Below are experts of layer 2 (counted from 0) of a mixture-of-experts language model. Rows are named router (the router's row for the expert), gate (a neuron's input weights, with its number), up (a neuron's input weights, with its number), down (a neuron's output weights, with its number) and show model dimensions 48-95. Each number is 128 + 32 x the weight over its row's rms, rounded and kept within 0 to 255.
Before each expert's rows: a language model's description of what the expert responds to; "comes after" lists some tokens at least twice as common just before its tokens as in all text. This comes from a sample of Wikipedia text that the model never trained on. Tokens count by the router's weight.

# expert 32
What it handles: Bullet hyphens opening list lines, digits and pipes in sports or results tables, and inner pieces of personal names in lists.
comes after: "\n", " ", "1", " T", "2", " B"
router [148 108 129 120 143  83 127 145 150 161 103 146 118  98 141  95  99  93 121 192 144 139 136 147 100 101 165 136 109 185 144 118 137 108 156 171 100 114 139 167 103 117 140 132 132 126 178 114]
gate0 [122  95 176 125 145 126 118 183 163  98  91 110 135  72 135 124 102   2 124 100 153 121  90 145 119 133 143 110 103 205 105 125  96 110 169 103 139 168 166 103 137 112 102 111  70  72 153 117]
up0 [163  95 160 158 139  96 177 160 207 150 115 177 104  77 122  98 114 128  73  99  77 103 133 179 163 194  94 138 112 208 129 125 115 135 136 107  71 119 132 118 121 102  79 133 125 149 110  89]
down0 [151 172 117  94 123 111  93 177 144 164 112 107 109 101 139 145 182 135 142  87 153 132 155  93 172 119 154 130 134 113 125  82 110 109 101 165 117 129 102 110 117 113 173  91 150 111 140  95]
gate1 [103  68 136 128 175 153 111 184 230 152 132 134 113  80 107 128 110 156  90 127 179 110 145 113 170 138 165  95 131 118  64 147 214 110 157 159 143 114 160 142 125  97 170 149 101 143 133 145]
up1 [136 149 121  68 113 107 165  96 176 143 132 128 129 154 128 134 122  95 114 174 142 147 148 134 109 114 127 102 116 159  80  84 117 118 106 116 114 136  93 137  81 142 153 143 135 167 125  88]
down1 [ 62 155 145 130 131 137 124 141 114 101 174  84 125 149 123 111 110 150 106 119 166 123 170 138 139 109 116 105 113  98 102 147  90 144 129 196 129 127 179 149 113 114 117 102 169 102 173 135]
gate2 [172 124 133 128 148  63 135  99 134  92 109 180 183 205 167 126  94 142 119 132 200 141 149 122 107 164 136 109 126 171  95  70 122  71 137 149 134  36 128 120 153  96 162 116 140 153 141 166]
up2 [142 120 161 151  63 191 141 140 129 171 163 114 148 150 142 132 163 113 134 138  74 150 193 158 102 115 126 106 135  61 134 193 122 173 117 105  85 146  86 144 142 140 133 171 152 153  83 136]
down2 [127 155 121 105 198  65 131  82 131  98  83 184 108 178 117 147  93  89 157 184  93 174  86  66 174 171 151 124 134 111 175 144 161 101  89 129 135 143 123 158  97 148 141 199 125 119 161 128]
gate3 [ 65  99 139 114 154 186 144  82 124  82 191 164  83 161 126 140 114 177 140 138 104 102 155 126 109 117 188  87 144  97 131 107 102 162 111  96  82 120 135 203 130 120 124  63 134 135 159  90]
up3 [ 92 176 147 139 178 145 155 127 104 120 145 167 167 170 151 121  90 123 161  87 151 100 108 151  76 110 115 127 124  42 100  87 102 134 135 150 100  83 134 131  82 160 137  62  77  82  94  93]
down3 [115 141 124 144 149 122 174  99 123 141 103  69  99 125  84 149 130 114  86  53  58 117 122 184 161 149 124  54 145 163 153  84 173  93 103 109  81 134 102 130 108  95  76  37  83 153 128 116]
gate4 [113 150 138  99 113  72  70 124 134 168 141 145  79 115 132 160 114 124 132  74 110 160 157 116  82 125 135 112 134  79 150 103 115 140 172 132 126 109 141  92 131  95 167 109 219 133 102 101]
up4 [205 129 149 125 126 117 106 104 158 169 211  67 113 114  76 124 107 105 155 110 120 168 131 114 120 103 150 147  93 145 125 154  96 137 100 161 143 121 199 111  80 136 148 130  83 120  99 143]
down4 [107 169 135  91 127  76 168 132 136 147 159 135 131 186 137 142 168 116 141 184 116 121 180 137 152 166 130 136 172  73 111  96  59 105 161 118 139 143 159 106 136 108 169 145 157 152  65 139]
gate5 [100 105  47 124 149 151 117 193 107 127 154 128 146 141  87 110 141 163 171 142 123  78 113 124 113  88 157  68 156 148 127 123 118  90 166  38 110 139  84 137  96 119 178 174 166 101  90 133]
up5 [148 109 137 148 113 125  45 124 127 112 145 129 103  94 147 195  97  70 142  88 126 177 147 101 109 195  83  82 152 149 116 173 145 138 109 153  96 161 162  95 123 138 115  97 164 149 166 129]
down5 [178 145 109 126  78 104 135 127 131 117 125  94 103 154 139 127 124 136 143 118 184 108 174 179 108  61 146 171 182 138 146 126  92  62 135 112 104 171 138 135 158 134 106  84 161 117  96 212]
gate6 [113 148 127 181 186 102 113 106 124 133  86 133 158 180 166 110 116 175 147 144 162 128  98 110 182 114 227  98 158  71 140 172 139  98 115 163 167 129 124  93 156 154 153  73 153 129 127  93]
up6 [132 130 101 121 186 128 104 132 130 161 214  94  96 160 179 108 149 121 104 144 135 126  52  82 142 131 136 110 131  70 131 118 150 126 133 189 118 170 118 174 146 116 130 121 148 109 179  86]
down6 [ 77 200  41 126 129  99 134 136 132 107 126 131 138 149  59 121 118 116 166 148 104 101 135 199  76  68 118 142  61 137 165 148 170 171 108 103  82 107 136 111 106 134 120 139 131  92 154 146]

# expert 17
What it handles: Opening quotation marks around song or album titles, heading starts like Track listing, and name starts in lists or tables.
comes after: "\n", "|", "-", " \"", " (", "=="
router [158 136 133 106 147 131 136 134 150 127 170 176 155 124 135  97  38 150 114 151 160 139 128 113 141  81 146  93  76 138  93 123 106 118  95 146 141  83  77 205 117 100 166 139  69 109 148 100]
gate0 [140 178 119 103 117 148 136  94 144 126 123 123 135 112 104  79 115 120 184 111 135 117 126 123  89 135 179 128  93 152  54 138 109  77 132 184 125  83 154 144 147 152 157  74  89 163  35 109]
up0 [125 139  80 150  93 138 120 122  88 164 127 228 174 155 133 135 143 157 158 128  66 160 114 108 141 124  90 145 136  85 102 148 151  85 170 134 138  86 191 172 152  81 126  40 135 161  47 119]
down0 [104 187 166 158 141 164 140 116 108 142 160 111 138 101 129  90  65 120 125 107 160  85 142 102 110 116 132 116 189  94 150 120 162 119 120  84 197 130 140 104  64 111 166 142  92  79 141 102]
gate1 [191 146 104 163  95 154 103 102  70  90 148 109 110 129 150 109 124 119 138 103  86 115 126 125 148 172 128  85 123 196 100 124 106 122 138 197 115 121 101 148 168 144 117 102 167 166  76 100]
up1 [116 128 129  71 154 145 116 149 139 152 155  60 149 150 159  94  80  70 155 133 111 178  63 129 134 111 104 107 143 159 124 137 153 108 114 147 197 123 152 131  81 106 160  94 115 147 113  58]
down1 [185 160 171 102 169 164 135 113 168 194 142 114 118 123 140 121 152 182 139 133 141 130 132 158 132 132 163 118 144 125 147 149 116 134 119  83  86 172  91 144 108 173 141 157 135 130  91 157]
gate2 [177 130  59 141 129 132 121 131 130  76 145 175 155 114 118 109  87 129 126 133 181 149  91 131  99 183 111 134  67 194 128 147 120 113 112  91  93 141 106 141 126 122 137 125 111 175 115  51]
up2 [110 107 194  91 158 159 164 146 123 160  64  85  90 129 108 113 144 122 129 154  59 175 169 166 103 157 138 155 159 148 129 113 143 134  95 115 160  99 120 106 164 168 128 173 134 115 125 166]
down2 [ 73 135 112  50 138 174 132 177 143 137 140 125 179  80 151 111 177 178  81 169 102 111 155 185 113 146  73 132 168 121 160  81 124 141 132 106 132  56 150 109 163 174 125  69 143 147 206 130]
gate3 [ 40 101 143  48 115  80 137 124 181 126 142 133  73  74  83 157  72 113 139 160 106 136 102  97  74  99 133 165  89 159  96 149 120 138  73 117 131  83 124 129 129 137  74  86 138 127 123 110]
up3 [168  83 105 208 145 130  74 152  96 165  99 126 172 105 111 108 164 156 197 157 123 124 166 143 198  97 121 109 132 130 146 134  96 112 181 149 111 199  81 128 150 133 164 193 123 113  84 132]
down3 [ 86 117 141 155 139 178 135  95 102 126  92 154 122 151 136 142 136 221  92 114 110 127 112 135 120 139 160 120  83 166 117  67 141 144 160 137 131 111 122 180 133 117 122  92 157  82 167 118]
gate4 [165 155 139 119 126 119 131 155 163 115 113  81 182 110 155 128 154 123 123 113 139 119 178 109 135 117  95 155  62 144 141 123 143 163  94 114 141 147 142 142 175 106 104  81 141 113 162  91]
up4 [135 181 119 161 150 129 165 129 114 135 162 126 113  89 154 133 108  65 118 138  76 136 169 167 125 204 134 178 144 143 168  80 105 158 114 154 169 111 140 122 126 139  43 117 113 110  61 106]
down4 [114 158 117 168 141 118 146  83 109 136  96 101 138 104  82 175 131 167 176  90 166 104 115 111 116 138 175 154 120  76  65 132  94 143 111 117 170 177 158 173 122 126 109 153 139 148  57 115]
gate5 [119 104 191 136 141  92 159 145 123  90 139 121 122 142 150 109 143 106 120 170 133 116 105 120  96 160 133 193 150 186 105 181 123 108  70 127  71 102  29 147 126 153  67 102 160 129 162 187]
up5 [196 115 146 137 107 132  92 171 146 136 131 130  83 117 115 142 111 158 151 134 116 172 171  68 120  90  99 122 103  98 135 125 160 108 115  91 144 142 163 105 136 145 110  99 163 177 140 150]
down5 [119 125 156 148 108 125 120 154 131 150 162 131  88 176 167  98 125 157 154 101 157 120 113 111 141  56  97 121 105  75 131 136  95  84 144  82  73 170  98 150 113 114  74 171 157 149 107 117]
gate6 [ 89 116 182 160 163 134  79 118 154  89 113  85  49 125 120 123 100 114 152 101 134 142 110 125 103  54 184 163  92 104  81 122 115 140 102 159 104 109 171 126  70 167 132 201 158 131 141 108]
up6 [182 168  51  91  94 138 115 106 154  86 153 142 147  97 126 180 108  90 152 161  88 191 146 111  89 153 119 150 134 165 183  99 103 179 121 147 201  93 142 146 134 106  73  50 123 129 136 161]
down6 [142 122 122 113  89  37 176 162 174 119 189  71 119  83 148 117 164  74 143 146 107 113 158 143  77 145 114 100 117 124 132 122  46 183 158 141 143 121 148 108 195  66 112  98  99 107 160 129]

# expert 8
What it handles: First letters or pieces of words opening a sentence or paragraph, such as B in Beside, By, Frank, The, plus word-internal pieces like over, ist.
comes after: "-", "\n", " F", " f", "|", " \""
router [119 117 169  84 174 157 147 113 169  97  85 118 140 120 151 124  76 115 147 146 153 127  59 133 150 123 108 142  62 161  88  80  87 117 133 155 100  82 121 141 103 173  81 156  68 127  83  73]
gate0 [194 130 136 130 141  95 119 147 148  43 137 109 108  76 138 124 105 140 151 117 133 129 138 201  56 103 136 168 103 127  93 152 145  67  83 168  97 125 150 122 113 148 114 125  92  95 174 115]
up0 [ 92 132 197 138 186 152 122 101 157 113 154 175  91  78 124 126 170 106  78 132 105 128  82 179 136  97  84 175  96 137 134 168 111 123 201 154  91 152  61 120 176 103 105 169  95 127 161 108]
down0 [102 134 127 189  85 164 111  97  97 151 109 189 162  79 142 144 150 119 123 102 110 140  67 132 171  43 163  72  81 141 141 146 153  81 175 149 115 172 153  95 119 151 156 102 174 100 118 100]
gate1 [122  78 148 185 147 171 132 201 146 142 106 129 105  62 126 112 130 136 136 152 112 169  76 172 136 136 156 139 153 133 132 114 133  87 130 148 179 124 162 183 150 117 146 141 143 131 133 149]
up1 [110 127  89 160 141 107  72 113 129 121  85 155 168 154 171 144 133 144 122 108 165 114 179  94 129 131 155  98 110 114 117 150 144  81 191  94 145 181 133 117 138  82 144 131 192  73  97 132]
down1 [ 96 150 179 138 132 164 116 152  89  92 147 153 145 107 178 169  79 128 152 115 153 125 128 150 110 179 126 130 137 170 144 139 128 190 125 163 140 133  91 123  67 200 119 121  93 169 135 109]
gate2 [127  98 145 117 185 156 148 111 180 120  78 143 188 129 101 173 137  99 137 169 111  79 117 130 134 136  82 141 110 143 133 128 146 125 174  99 136 118 182 113 154 192  81 160 143 134 100  96]
up2 [129 191  94 127 122 114 150 138 131 154 151 188 155 135 118 130 114 113 174 135 143 146 138 135 103 127 138 153 113 128 169 170 110  91 106 129 100 114  83 146 166 207 169 142 148  78 131  63]
down2 [120  95 139 160 108 100  99 173 100 103 153 101   0 188 103 156  74 112  99 124 135  89 117  49 149 132 129 119 159  60 108  94  86 127 206 112 139 162 156 159  90  82 138 146 127 138  87 114]
gate3 [126 149 136 106 203 158 116 103 205 103  76  89 133 161 126 142  98 109 175 173 137 111  99 132 160 161 136 110  94 153  91 111  92 124 120 149 117 127 128 148 120 106 144 143 143 145 151  70]
up3 [  5 151 111 169 130 122 126  90 157 144 160 144 159 129  26  85 143 148 207 113 135 138 141 169 140 183  99 101 113 145 105 128  63 118  97 150 140 124  98 124 124 157  98 142 142 116  95 132]
down3 [ 84 114 176  93 158 156 143 176 162 125  46 137 137 143  99 205 138 144 107 120 110  90 149  91 155 105 123 120  86 164 152 138 135 221 137 130  65  98 183 101 143 159 141 137 130 163 108 131]
gate4 [125 109  72 105  99 126 168 141 188 121 112  80 144 176 108  98 110 146  86  98  91  66 106 109 147 132 118 130  84 147  67 122 117 108 150 141 154 120 128 124 135 155 135 134 133 117 108  81]
up4 [132 172 122 138  80 139 115  90  73 179  94 134 132  50 111 158 136  78 113 114  56 154 170  97  96 131  82 196 133  94 175  82 148 114 116  95  90 167 164 153 110 142 118 140 146 161 192 134]
down4 [192 113  90 107 110 145 110  86 168 108 148 110 153 215 153 123 101 202 124  56 113 171  96 151 165 124 151 169 141 113 110 113 113 125 193 126 152 160  96 127 123 145  89  90 104 144 150 151]
gate5 [115 126  85  96 160  96 129 107 105 169 115 100 123 115 127 143 126 195 122 137 102  98 104 144 140 112 146  79 119 149 167 133 116 147 135 146 113 146 150 202 126 103  50 138 153 112 147 123]
up5 [127 159 183 115 105 128 149 152 172 155 164 207  93 139 191  80 142 155 144  72 115 123  89 156 125 163 136 139 105  66 110  95 141 121 132 126  93 109 184 117 115 122 146 170 145 133  75 182]
down5 [134 118 163 148 147 106  70 112  61  74 121 147 157  80 137  93 169 117 159 186 166 102 171  86 139 117  65 134 109  91 133 124  93 127  95 157  98  97 125  77 126 147  65 110 144  85 139 102]
gate6 [105 145 223 122 129 130 149 150 108  90 108  87 164 131 147 106 100 161 158 131 133 124  45 146 112 127 146 142  77 162 105 113 128 107  96 135 122  83 179 181 140 145  89 108 139 160 109 105]
up6 [176 129 115 194 163  89 126 167 200 108 154  56 200 106  94 107 105 115  92 151  83 141 136 175 134 140 146 146  49 134 154 124 122 108 114 145  68 107 127 132 166 163  90 148 147 131 110 137]
down6 [119 104 116 138 214  59 135 177 148 165 117 175 107 155  89 112 176 158 152 144 130 151 126 132  90 102 184  70 136 124 120 131 156 171 155 102  98 111 132 105 163 173  97 162 151 160 140  94]